{"n_layer": 11, "d_model": 256, "n_experts": 64, "experts_per_token": 4, "d_expert": 96, "d_shared_expert": 384, "activation": "gelu", "moe_layers": [1, 2, 3, 4, 5, 6, 7, 8, 9, 10], "router_score": "sigmoid", "normalize_top_k": true, "routed_scale": 1.0, "balance_loss": 0.000804, "balance_bias": true, "router_noise": 0.05, "router_cosine_scale": 14.0, "shared_expert_gate": true, "init_std_router": 0.0353, "lr_router": 0.000256, "vocab_size": 2048, "norm": "layernorm", "norm_eps": 1e-06, "tie_embeddings": true, "optimizer": "muon_variant", "lr": 0.00574, "beta1": 0.93, "grad_clip": 1.0, "batch_tokens": [16384, 32768, 49152], "seq_len": 1024, "train_tokens": 293800000, "steps": 9224, "dataset": "wikipedia_en"}
Below are experts of layer 7 (counted from 0) of a mixture-of-experts language model. Rows are named router (the router's row for the expert), up (a neuron's input weights, with its number) and show model dimensions 0-255. Each number is 50 + 10 x the weight over its row's rms, rounded and kept within 0 to 99.
After each expert's rows: a language model's description of what the expert responds to. This comes from a sample of Wikipedia text that the model never trained on.

# expert 45
router:40 46 38 45 47 55 53 52 46 40 44 42 62 43 63 45 52 65 48 51 22 41 60 64 56 60 53 46 72 39 51 34 58 26 36 69 38 39 63 50 55 47 33 55 51 70 46 34 42 62 57 40 61 68 51 51 51 40 41 47 52 59 45 40 50 46 51 50 64 70 45 59 58 43 41 54 48 40 57 52 66 70 38 49 59 35 51 53 33 59 50 36 50 31 52 42 49 66 36 46 61 37 49 60 29 41 56 52 42 78 53 50 30 65 47 55 60 60 55 51 50 61 39 43 47 56 62 51 28 52 54 51 39 42 54 57 42 55 42 40 57 58 46 55 68 27 50 57 55 45 48 46 48 54 49 58 58 46 78 37 38 41 55 57 46 56 38 58 65 53 40 53 42 49 42 47 59 55 50 61 74 47 53 49 46 60 51 38 43 53 37 48 52 50 45 51 38 46 47 51 54 57 51 46 63 42 34 54 57 62 42 60 43 57 51 47 64 40 41 47 52 65 55 45 53 35 56 54 65 64 26 45 61 44 45 65 57 57 34 65 44 43 42 50 57 53 26 37 45 32 56 58 30 43 54 52
up2:46 45 41 61 44 44 51 39 71 62 45 35 51 49 49 62 61 42 44 67 64 42 35 83 27 60 55 54 50 63 47 59 52 70 46 52 56 54 38 54 72 61 63 63 54 45 25 54 51 46 54 34 62 60 51 57 71 45 33 56 42 39 28 25 59 44 47 47 46 31 53 63 55 68 50 34 45 23 47 46 69 58 47 47 53 59 52 58 65 52 67 54 49 44 39 37 44 58 40 56 52 38 53 59 45 66 56 40 50 62 61 52 26 59 57 38 37 53 37 57 47 40 40 49 44 57 56 61 36 58 62 52 44 51 55 45 55 60 63 53 41 52 48 60 50 50 52 50 60 51 40 52 58 48 59 51 69 49 49 47 42 50 65 53 58 44 54 43 59 57 59 48 48 47 59 55 55 61 48 58 52 41 57 49 47 62 49 52 37 50 47 42 53 57 50 60 44 44 42 59 49 53 32 39 46 45 31 34 52 57 50 55 60 57 39 63 49 36 30 47 53 64 46 64 53 45 54 34 49 52 39 39 42 40 50 56 53 71 50 35 52 46 44 52 24 49 52 33 53 38 50 63 36 54 27 52
up3:51 56 40 59 44 58 56 36 54 54 54 30 50 61 58 45 49 37 54 65 61 64 63 52 41 52 54 59 57 56 43 60 65 68 41 57 37 46 53 57 42 42 34 41 76 55 50 58 41 44 40 49 57 50 44 63 47 34 58 74 56 51 52 67 45 40 59 56 57 65 46 67 62 54 32 53 55 51 43 40 50 41 62 53 46 40 49 42 56 36 55 51 48 55 45 52 44 33 51 54 34 40 52 34 39 26 49 40 43 51 43 53 56 59 44 43 64 37 38 51 53 27 63 37 51 48 40 53 52 45 68 60 52 41 59 52 43 62 66 40 68 43 47 38 44 37 41 29 60 52 50 45 54 40 56 40 66 57 51 51 44 53 56 60 66 59 56 50 59 56 47 42 47 24 52 51 51 36 50 39 69 52 50 50 46 43 49 44 51 63 62 78 75 48 37 54 55 54 43 50 55 63 63 43 39 52 58 46 45 51 59 45 54 37 59 49 47 51 42 52 25 73 36 27 53 43 54 59 71 48 67 44 59 47 41 41 53 59 32 64 54 52 41 59 35 61 43 48 30 53 66 51 38 48 46 49
up4:40 45 61 50 37 59 64 48 42 55 53 49 61 42 43 44 60 39 47 55 51 75 55 62 43 37 34 61 61 57 44 52 49 41 44 67 60 71 48 48 58 53 41 42 42 52 48 34 57 52 55 43 67 45 57 54 42 37 66 49 52 42 39 65 38 39 60 46 54 44 55 55 59 53 44 53 41 54 41 50 48 46 48 50 29 61 48 37 52 62 36 44 37 47 32 33 28 56 63 58 61 39 37 50 56 42 43 52 50 46 50 57 62 41 49 41 76 69 56 41 53 40 52 37 40 61 63 50 60 57 59 34 46 67 54 53 42 63 66 41 48 33 56 47 45 55 26 59 55 22 55 39 36 46 33 56 63 51 54 53 46 47 78 70 55 58 45 41 53 55 53 63 77 43 33 55 49 61 40 59 31 47 51 50 53 67 36 56 47 51 49 54 41 53 51 63 52 48 55 49 56 46 61 33 41 45 55 68 59 52 56 52 51 52 57 48 57 42 35 31 43 42 57 39 46 43 63 54 50 48 59 58 53 53 31 40 48 72 37 46 45 43 67 49 59 71 43 51 48 45 45 41 36 50 62 65
Description: Plural noun endings

# expert 11
router:32 48 33 44 59 40 42 46 50 48 51 42 58 41 72 50 52 57 59 49 50 56 46 44 64 64 61 48 51 59 36 68 36 42 50 64 35 64 47 63 47 42 42 62 61 51 57 33 40 61 51 52 44 58 52 39 68 49 47 37 65 61 40 37 48 61 69 40 58 32 52 62 67 58 48 52 45 44 37 59 68 66 52 70 40 52 46 39 44 37 44 56 56 41 56 48 54 43 53 36 53 33 40 38 42 50 57 59 40 56 53 54 52 55 21 30 42 50 56 49 39 61 43 63 43 43 66 57 44 52 53 48 42 59 58 45 36 57 50 54 44 45 44 50 33 52 59 26 41 53 36 36 55 56 36 56 58 47 48 38 52 46 64 35 46 51 48 41 43 55 35 77 58 47 67 49 70 50 61 60 59 63 57 45 47 35 44 46 53 58 38 53 38 56 61 55 39 35 41 44 60 42 63 57 57 43 35 42 38 66 44 57 41 47 72 39 55 53 39 53 60 39 60 49 55 65 61 54 50 60 41 39 50 31 48 51 51 50 63 51 69 58 32 50 57 42 43 49 49 42 72 57 45 39 36 42
up0:37 37 47 51 47 66 70 44 42 42 58 61 40 45 67 35 49 55 40 42 51 56 29 54 52 46 46 70 33 52 32 50 38 63 42 69 41 34 58 50 49 58 64 59 38 62 49 64 45 57 51 45 47 55 46 39 72 52 36 32 60 49 60 50 39 33 46 43 44 47 50 50 52 54 48 60 47 58 54 52 44 37 55 35 37 56 27 52 51 74 59 32 53 54 67 64 52 48 42 50 68 43 37 34 47 46 51 41 37 61 45 47 51 52 40 53 65 43 58 54 29 54 55 49 49 65 49 32 41 56 44 41 54 45 48 56 44 49 40 44 34 62 55 62 29 51 45 47 31 45 41 44 41 56 72 26 71 57 52 57 45 52 60 35 58 60 58 59 45 61 54 74 43 65 51 49 34 54 56 47 70 63 47 69 57 61 37 59 55 51 56 57 42 52 61 39 56 46 32 63 34 54 52 59 56 51 51 39 53 50 54 53 37 48 36 63 59 55 54 37 44 33 61 48 52 58 56 54 58 59 25 52 34 53 54 55 49 48 55 53 40 61 43 54 54 47 57 39 41 52 67 64 54 44 51 51
up1:52 33 47 47 45 60 45 46 49 47 49 35 52 60 68 58 41 49 51 48 72 58 58 64 49 60 55 51 55 43 39 36 67 49 43 63 40 29 52 62 30 28 42 61 72 46 47 49 32 45 45 60 34 30 53 35 38 48 68 31 57 71 49 57 35 52 63 57 65 64 55 57 66 49 38 36 57 51 44 51 43 32 39 59 41 45 45 64 46 38 43 54 57 52 53 51 54 46 27 45 47 45 50 49 62 57 59 31 54 50 52 63 55 44 58 51 54 58 42 55 57 54 50 46 44 47 45 48 54 50 35 55 52 51 39 51 53 58 49 45 57 57 62 49 60 31 51 49 34 54 54 28 73 47 44 46 54 50 32 61 61 49 46 53 51 52 62 56 54 46 43 51 41 47 60 66 53 56 45 55 58 44 56 34 48 51 51 56 54 47 26 56 55 45 71 43 54 43 53 58 60 47 40 61 53 58 47 44 33 37 33 46 44 28 46 54 49 74 58 58 45 41 44 60 31 56 55 55 64 58 59 61 40 51 55 48 50 45 33 68 62 39 50 59 37 46 48 63 34 32 72 52 23 53 52 46
up2:30 44 63 46 55 36 42 57 39 32 40 52 54 71 48 38 56 39 45 36 32 31 46 47 50 46 59 47 65 46 63 53 40 44 64 63 63 57 36 47 40 44 43 49 62 38 53 44 58 58 54 39 50 51 38 42 48 40 73 50 45 55 52 53 34 46 54 45 65 30 53 45 63 47 50 45 50 29 46 46 42 32 58 51 50 68 48 67 43 48 58 48 60 48 48 57 56 50 44 44 51 54 52 57 61 56 65 60 61 36 46 53 47 53 56 69 43 47 43 46 37 60 47 58 66 42 69 58 56 35 44 41 42 37 61 48 54 53 55 43 37 49 61 57 48 56 63 39 61 37 29 44 35 49 60 59 49 45 51 59 59 61 67 55 56 58 45 57 50 48 73 61 64 51 29 36 61 45 55 40 32 54 56 55 49 59 71 41 34 79 53 50 42 46 44 67 50 48 40 56 46 46 55 60 59 40 51 73 46 47 59 36 43 48 46 38 40 45 48 55 59 58 43 36 66 56 50 50 39 51 55 47 57 39 39 42 42 56 57 53 75 49 37 48 61 62 42 36 59 21 61 68 50 49 50 47
Description: Verb stems before suffixes

# expert 14
router:32 44 37 48 48 46 49 48 34 37 64 34 48 41 51 47 54 48 49 44 54 60 58 71 57 52 64 46 48 50 59 47 55 44 39 57 48 65 33 53 49 47 45 64 58 55 38 48 41 54 43 37 65 54 63 53 65 34 47 51 66 51 47 46 29 54 54 46 50 53 52 89 50 43 62 50 34 65 51 57 51 42 45 57 45 59 38 41 61 30 34 48 48 63 56 53 63 42 48 59 60 21 39 58 53 45 38 54 30 54 38 32 43 58 50 48 41 48 59 44 51 53 53 64 61 72 54 62 58 55 43 54 55 46 48 49 45 45 44 57 48 51 54 61 34 38 41 43 43 48 26 36 57 71 47 55 47 46 58 32 50 28 81 52 49 58 46 50 54 54 52 71 49 50 52 58 59 60 56 49 41 59 38 54 41 65 57 48 52 66 50 44 64 48 54 60 46 65 35 38 37 50 61 41 55 44 58 59 60 54 44 61 43 51 53 66 61 42 51 59 42 43 51 48 48 54 37 36 46 61 58 50 43 50 54 34 60 68 48 71 58 45 36 50 43 41 49 48 59 27 56 68 39 60 29 51
up0:33 50 37 52 58 62 53 41 41 45 40 45 44 45 49 51 59 60 56 51 62 52 38 33 61 37 54 66 63 46 56 47 59 48 41 55 34 36 47 49 53 37 49 53 67 55 61 53 47 60 42 59 60 44 57 65 49 55 54 47 59 52 43 44 39 59 49 32 45 57 29 78 44 53 56 58 58 56 41 53 50 47 31 59 32 53 48 53 62 66 42 37 28 54 54 51 42 53 53 51 40 38 55 54 44 58 41 54 54 55 40 60 43 49 41 35 41 39 61 45 41 56 65 60 44 59 39 62 36 61 48 61 35 38 29 67 50 51 58 46 62 42 49 47 53 67 30 54 42 44 55 64 32 59 45 49 48 60 62 51 56 45 52 57 20 53 77 56 38 42 57 52 45 39 29 36 59 62 61 39 58 46 60 67 47 45 38 53 54 45 52 58 61 57 68 56 61 74 48 39 36 63 64 50 39 55 34 51 55 58 50 61 52 44 63 61 54 50 34 48 55 56 68 42 47 46 55 54 49 64 38 37 51 46 42 50 68 60 48 52 56 45 42 56 33 57 59 42 57 34 21 47 52 54 51 33
up1:67 45 59 40 60 53 40 35 46 51 49 70 49 50 47 39 51 44 44 36 46 50 52 51 52 70 47 58 55 60 52 30 55 60 48 55 47 60 25 54 60 47 36 53 43 52 53 33 38 59 33 57 59 41 70 66 63 69 41 57 68 22 43 53 50 48 57 43 58 37 57 39 53 40 38 55 45 56 47 62 54 48 63 66 66 39 44 49 47 35 45 42 48 63 58 51 52 50 45 51 51 42 59 37 37 49 41 56 49 62 33 23 45 59 35 65 40 39 46 50 26 37 49 60 36 62 45 65 53 57 45 65 58 72 41 61 38 53 42 44 55 50 55 50 47 41 52 65 50 58 49 52 48 58 46 40 42 42 41 47 66 50 43 60 37 39 51 46 35 54 43 60 55 48 53 47 66 49 60 54 45 55 55 38 52 45 48 32 62 28 45 73 42 56 55 47 44 48 43 49 69 37 49 39 52 52 58 66 56 67 53 48 59 48 43 61 61 55 47 46 54 50 48 56 27 57 29 72 44 48 59 60 39 46 75 51 56 51 48 55 56 30 30 49 42 50 45 51 56 37 54 43 62 56 49 72
up2:56 42 55 46 49 49 48 48 59 43 47 52 64 46 51 54 48 52 27 57 44 64 43 66 55 49 47 37 37 43 56 49 62 53 42 64 56 47 45 53 36 58 36 56 44 50 56 54 43 55 62 42 61 53 45 53 44 48 48 62 56 29 36 52 43 29 76 46 55 42 30 59 66 41 41 34 50 69 42 55 61 37 49 67 45 64 47 61 58 51 44 56 52 64 39 49 62 44 22 66 64 32 54 52 50 55 51 39 38 67 47 53 42 46 58 59 60 46 55 62 39 39 39 58 42 60 42 50 73 68 51 44 63 67 50 51 58 65 38 66 58 46 50 58 35 29 36 60 45 66 52 48 68 51 70 34 35 37 35 37 66 46 57 68 54 60 46 54 50 62 47 45 55 54 55 49 51 47 55 38 40 55 46 36 51 62 51 47 56 52 53 66 48 58 58 53 43 69 50 46 51 30 45 55 47 53 57 33 49 64 51 63 39 48 53 55 53 32 39 59 45 43 53 37 41 49 49 58 50 58 28 66 49 46 39 53 45 53 45 46 53 44 51 45 48 33 56 48 11 50 56 36 41 58 37 48
Description: Prepositions and in- prefix

# expert 23
router:56 56 49 42 63 53 37 59 51 50 54 43 56 48 63 38 40 59 43 34 49 56 55 42 56 42 62 30 73 45 38 35 55 40 39 66 40 56 31 49 54 56 59 33 44 69 35 40 39 62 64 32 55 62 63 52 57 39 55 50 58 61 25 35 35 38 53 58 65 31 56 41 73 47 38 55 46 55 44 49 46 50 48 48 63 40 41 38 40 62 47 46 56 32 54 34 74 64 52 42 38 50 47 45 48 68 56 60 37 43 46 48 45 54 30 38 35 47 60 40 39 58 53 49 69 49 53 65 56 54 54 58 49 43 45 67 55 61 34 43 53 52 57 55 47 51 43 35 46 40 51 34 60 39 65 42 64 57 48 48 57 62 52 63 63 57 57 59 54 46 65 49 54 69 63 56 55 64 75 48 63 45 43 38 41 49 62 30 60 55 38 52 46 49 56 61 46 55 40 29 54 52 51 48 62 42 48 35 50 46 68 55 47 46 46 33 63 61 25 52 54 41 52 57 46 35 56 48 58 59 37 57 49 44 57 54 44 54 41 53 60 51 43 60 55 46 40 43 41 42 65 57 50 47 51 41
up1:35 42 49 36 52 55 42 51 64 59 51 44 50 51 61 57 61 62 65 62 54 49 46 48 55 74 57 33 53 47 40 31 45 50 42 58 52 48 68 36 57 44 56 38 47 52 48 43 60 41 59 52 56 38 55 45 38 41 42 57 62 56 30 49 58 60 51 58 57 32 56 71 45 57 49 36 43 58 50 43 50 52 51 53 39 52 54 59 45 36 32 58 47 56 51 43 62 42 37 34 52 47 54 53 50 43 47 52 51 37 53 56 67 40 34 32 40 47 64 49 50 51 24 42 57 49 57 57 58 48 49 70 45 70 49 54 43 65 48 28 62 52 38 55 57 38 64 50 35 49 61 36 60 60 82 67 59 46 45 27 32 51 53 54 55 55 39 62 65 35 65 41 49 48 34 60 58 42 52 49 41 37 57 57 46 55 68 41 47 49 38 48 44 45 59 68 57 41 61 52 38 63 55 43 51 44 42 44 51 37 36 49 54 69 53 72 55 48 27 62 62 37 37 54 50 44 49 55 40 57 57 79 41 43 47 43 56 51 44 57 61 45 63 56 49 50 60 45 65 35 47 44 32 34 46 51
up2:48 71 42 53 48 53 53 57 53 44 50 45 47 52 35 51 46 49 53 55 36 43 52 51 47 46 53 57 49 59 40 52 53 56 43 63 27 42 35 55 60 47 44 38 34 48 46 49 49 64 55 48 43 48 59 41 44 53 49 59 37 50 44 46 31 54 55 54 54 50 26 59 58 50 50 38 50 42 47 35 50 47 43 44 68 47 56 51 51 46 52 59 39 51 68 52 38 40 70 54 47 52 46 56 39 57 67 35 48 66 47 47 46 48 35 57 51 62 44 31 53 66 58 40 55 42 41 46 45 54 47 57 60 51 32 50 31 43 58 62 62 56 45 67 77 63 44 65 47 58 45 55 36 40 63 61 37 52 40 54 44 70 45 50 37 61 37 51 60 56 60 51 48 54 50 58 55 64 62 48 50 32 49 43 38 41 57 40 36 47 39 62 37 54 46 55 32 31 44 52 33 31 39 46 64 28 42 77 51 44 36 52 29 34 66 40 58 39 39 54 64 56 65 49 60 40 59 64 53 48 53 65 67 61 42 53 68 41 77 69 64 50 55 60 42 54 45 62 49 47 28 55 59 41 48 62
up3:38 36 51 51 38 52 52 68 27 42 55 58 49 25 64 42 35 47 49 45 47 50 44 48 45 36 59 67 56 34 51 54 47 58 36 51 52 37 41 43 52 51 63 55 37 65 59 51 58 34 52 55 50 43 64 59 52 57 62 43 37 46 35 58 39 38 51 41 49 36 53 55 67 53 40 58 44 51 62 46 58 53 54 44 43 35 51 53 33 58 58 65 61 43 50 49 53 48 32 53 44 48 47 53 48 59 46 58 52 49 47 40 64 41 41 63 39 63 43 54 52 58 61 50 63 51 66 63 46 31 56 59 38 63 56 63 63 63 33 44 48 54 32 47 50 51 57 46 44 52 55 43 55 36 76 77 60 46 57 65 47 42 53 56 53 61 49 50 46 50 32 54 56 60 63 37 30 66 55 38 52 47 43 38 36 45 72 36 61 67 41 49 53 42 61 53 60 42 35 64 54 45 49 50 42 36 32 36 54 51 52 44 49 39 43 55 53 43 29 47 60 38 50 44 39 63 55 45 67 45 60 37 62 54 64 49 35 67 35 53 46 39 50 52 56 43 41 58 53 70 59 72 44 69 70 54
Description: Word endings before punctuation

# expert 42
router:33 47 37 44 66 48 32 67 70 47 64 52 62 50 61 29 57 64 46 50 53 42 62 29 50 34 75 55 46 51 40 54 43 41 43 55 36 60 51 58 53 51 39 40 48 43 45 56 51 70 49 46 51 62 50 57 45 48 58 54 47 30 31 42 55 48 60 44 37 59 53 55 35 62 54 67 39 60 55 36 76 60 43 57 49 47 35 44 42 48 55 53 43 45 51 35 40 58 35 56 46 49 54 34 51 41 50 60 45 48 44 57 55 39 44 37 55 48 49 46 31 62 51 63 69 44 55 50 42 41 55 56 48 68 42 45 55 42 59 44 45 48 53 62 73 56 52 38 56 51 36 40 63 47 39 55 59 39 52 51 54 43 81 46 54 52 59 54 58 51 50 48 62 59 56 63 43 65 66 39 56 47 39 30 52 53 45 49 66 51 50 63 59 47 56 59 38 54 50 43 55 62 53 39 53 49 44 50 42 50 52 46 43 36 44 50 68 46 33 72 43 55 66 47 46 43 32 63 60 68 34 40 52 51 57 43 66 58 35 48 49 67 28 50 65 68 35 53 60 41 64 57 56 57 34 51
up0:37 41 46 64 58 39 45 53 49 58 58 54 55 50 42 45 40 74 71 35 40 48 50 48 47 43 62 39 49 56 36 60 48 39 61 55 54 41 53 59 56 57 46 32 49 36 37 42 44 53 43 39 57 49 59 68 52 72 61 50 45 55 62 46 52 35 61 46 56 53 57 56 49 66 48 42 29 47 68 61 66 54 57 52 32 53 69 28 55 63 59 40 57 51 57 47 50 65 55 38 47 57 37 52 29 59 57 47 47 42 23 52 57 49 56 35 55 35 55 50 47 44 68 62 61 58 52 36 49 59 62 35 38 48 58 57 40 54 56 80 34 41 57 59 35 67 57 48 69 40 40 53 49 59 54 51 41 54 37 49 53 42 51 43 41 56 44 41 48 67 49 38 28 41 31 53 45 51 56 55 38 54 53 60 66 24 30 41 47 50 53 55 30 44 45 54 56 57 39 62 63 56 35 50 55 57 64 57 53 56 26 62 44 51 53 55 46 61 70 51 38 56 51 42 47 61 56 67 41 50 40 50 41 40 59 50 33 50 41 50 47 62 42 58 46 56 44 45 48 33 57 58 50 54 49 43
up1:56 53 43 51 54 57 39 52 50 51 52 57 61 57 71 51 25 51 38 49 59 51 59 65 50 59 43 44 45 40 41 54 56 57 48 49 60 61 53 64 50 48 45 55 57 64 58 50 34 49 60 57 42 44 54 35 59 39 60 54 56 23 44 38 58 43 53 55 25 35 63 49 61 42 48 52 57 64 44 55 54 54 48 68 54 55 53 54 56 51 29 49 71 63 47 25 43 57 52 56 30 47 38 36 25 53 48 51 48 59 59 51 30 47 60 42 42 46 50 55 50 43 44 54 45 47 44 51 55 43 45 54 28 65 41 67 64 54 41 51 54 32 59 39 45 42 50 75 45 43 39 37 41 62 57 32 37 46 67 43 58 40 60 35 57 56 61 25 64 58 47 73 54 44 46 69 33 44 39 44 62 53 46 33 65 28 67 41 47 46 50 62 39 36 53 45 45 39 56 53 54 57 44 43 52 40 56 37 66 44 55 40 55 48 47 52 62 60 33 43 65 55 49 62 52 37 59 45 57 41 47 64 47 55 57 49 60 45 36 66 37 49 40 59 64 56 52 52 39 63 55 36 58 55 48 53
up2:54 59 51 35 50 50 56 52 72 66 55 41 44 43 65 50 56 44 65 45 51 56 60 50 45 26 64 63 52 57 59 43 35 63 56 52 40 45 47 45 36 28 46 38 42 52 52 64 50 56 35 38 45 52 44 74 61 46 59 59 49 60 70 44 59 58 52 48 46 41 49 55 49 66 38 41 49 56 62 44 49 49 53 59 48 41 36 56 49 44 40 40 49 47 63 39 43 56 52 67 54 40 47 55 45 38 44 49 57 62 43 58 58 45 43 69 54 47 50 48 45 53 31 51 52 54 53 58 37 33 55 43 47 66 51 32 58 47 53 42 51 53 65 36 54 47 46 50 41 55 41 43 62 68 61 36 38 46 57 43 47 38 47 59 49 58 60 58 49 45 65 46 46 42 52 78 44 58 41 36 54 45 39 53 41 37 46 42 64 50 47 70 77 48 28 50 49 53 37 36 35 69 59 41 64 43 34 29 77 42 48 50 41 53 72 47 46 51 38 48 42 66 38 53 44 38 42 49 61 71 65 44 28 58 46 43 34 64 41 52 49 50 57 58 55 51 41 49 58 50 38 45 57 77 48 48
Description: F-letter word pieces

# expert 18
router:45 49 53 55 57 53 59 68 51 45 60 63 54 34 52 46 43 46 35 61 32 32 49 48 60 44 64 58 46 59 50 58 57 54 42 62 40 39 41 48 38 51 32 61 54 58 49 41 64 70 61 40 65 44 47 37 61 40 54 44 44 43 51 44 40 57 54 54 60 57 58 73 63 39 31 51 61 57 63 45 61 68 61 71 51 61 42 51 44 61 58 46 54 40 53 62 54 48 52 51 56 36 55 58 56 37 50 50 44 72 25 37 32 33 46 48 45 40 38 42 57 51 37 49 49 57 51 56 48 46 45 45 62 46 48 64 36 56 29 30 57 50 45 60 54 39 40 50 55 51 54 30 57 48 36 40 59 52 57 54 46 44 66 48 33 67 37 49 50 58 47 52 62 63 53 47 37 72 49 43 54 53 40 53 38 58 45 55 55 54 33 55 45 40 32 51 52 42 52 41 58 45 60 42 49 59 50 48 68 54 55 31 39 55 50 55 58 64 45 62 55 59 51 61 57 45 53 59 60 59 28 58 70 54 53 44 54 67 27 64 49 35 42 58 64 40 34 42 57 33 51 46 49 35 24 72
up1:41 56 53 53 50 56 45 67 39 45 63 40 49 66 71 48 43 33 71 36 66 48 68 58 38 36 59 53 60 32 52 74 68 58 46 65 43 52 57 38 37 57 52 56 55 53 43 38 63 46 48 46 40 66 57 47 45 45 44 61 52 43 63 53 51 40 58 46 64 57 73 65 52 70 48 36 48 43 66 52 53 44 58 60 50 55 56 41 57 52 53 47 47 46 60 15 39 44 44 48 49 55 59 49 50 36 46 33 48 54 40 42 48 36 52 49 54 48 33 51 43 50 56 24 60 39 41 69 51 30 66 52 42 46 54 33 47 67 44 48 55 43 59 41 46 56 50 40 54 58 43 58 42 44 49 52 68 44 53 48 49 47 57 58 58 48 62 39 32 43 48 41 53 66 62 33 75 45 51 46 54 56 52 56 39 47 63 55 49 64 56 49 56 42 43 60 44 44 66 59 42 46 35 58 47 47 50 52 50 52 31 38 47 63 66 33 42 39 37 70 45 49 51 53 55 65 30 50 58 61 42 57 44 46 42 39 56 54 43 32 50 53 43 71 42 60 41 55 32 50 53 48 60 45 32 37
up2:55 45 49 45 35 32 62 39 56 53 58 55 55 57 46 47 38 64 38 46 55 48 48 51 40 41 33 58 45 60 59 47 53 68 38 53 55 71 52 39 54 63 47 48 59 58 49 37 61 55 42 39 64 42 53 48 46 40 46 40 49 51 52 66 46 47 56 45 38 46 60 34 39 61 74 50 48 65 54 46 54 56 29 64 68 58 61 40 66 59 63 39 56 36 57 44 62 58 63 58 66 43 53 45 35 68 50 39 60 67 39 33 43 47 51 53 43 47 56 43 47 47 35 47 64 44 56 52 51 45 55 48 42 30 42 58 40 66 66 56 41 46 51 47 46 52 43 21 31 40 48 47 37 66 57 65 56 57 43 60 30 29 70 54 39 56 42 53 54 35 39 46 29 61 49 41 54 55 36 41 57 45 66 56 57 45 74 51 57 60 71 44 58 64 42 72 35 66 44 53 54 47 52 47 37 44 42 44 67 42 53 53 41 51 44 58 39 55 40 60 47 42 48 36 50 46 43 49 50 49 66 53 47 55 53 51 60 48 40 58 69 20 54 55 49 43 53 40 45 46 52 41 57 56 57 37
up3:51 72 64 59 44 63 52 53 61 63 61 42 75 50 53 41 35 58 45 54 49 43 50 39 59 68 52 66 43 55 71 44 40 50 48 38 58 43 29 46 58 38 37 38 52 57 58 44 64 62 60 49 40 47 53 53 53 56 47 38 46 43 56 36 35 47 58 42 42 47 69 50 58 38 43 49 66 50 50 54 59 47 42 68 43 39 51 38 55 35 61 59 64 59 75 38 49 63 56 42 45 54 63 55 61 58 44 47 48 44 44 43 55 46 42 65 41 65 54 56 38 60 55 43 68 36 39 34 36 46 46 43 58 49 52 41 45 70 58 48 59 45 44 42 68 59 37 50 36 48 45 51 54 64 67 50 61 57 34 62 64 52 57 38 29 57 53 55 26 60 39 46 78 54 39 45 40 67 51 47 36 57 56 44 34 54 52 52 25 42 29 59 53 34 57 58 58 62 58 32 44 41 52 45 56 42 38 35 50 62 46 50 55 47 45 55 52 43 49 36 54 37 54 48 57 44 57 64 48 54 66 48 72 43 61 43 40 43 46 43 53 42 40 46 47 50 55 39 60 34 58 60 42 55 36 55
Description: Year digits and pronouns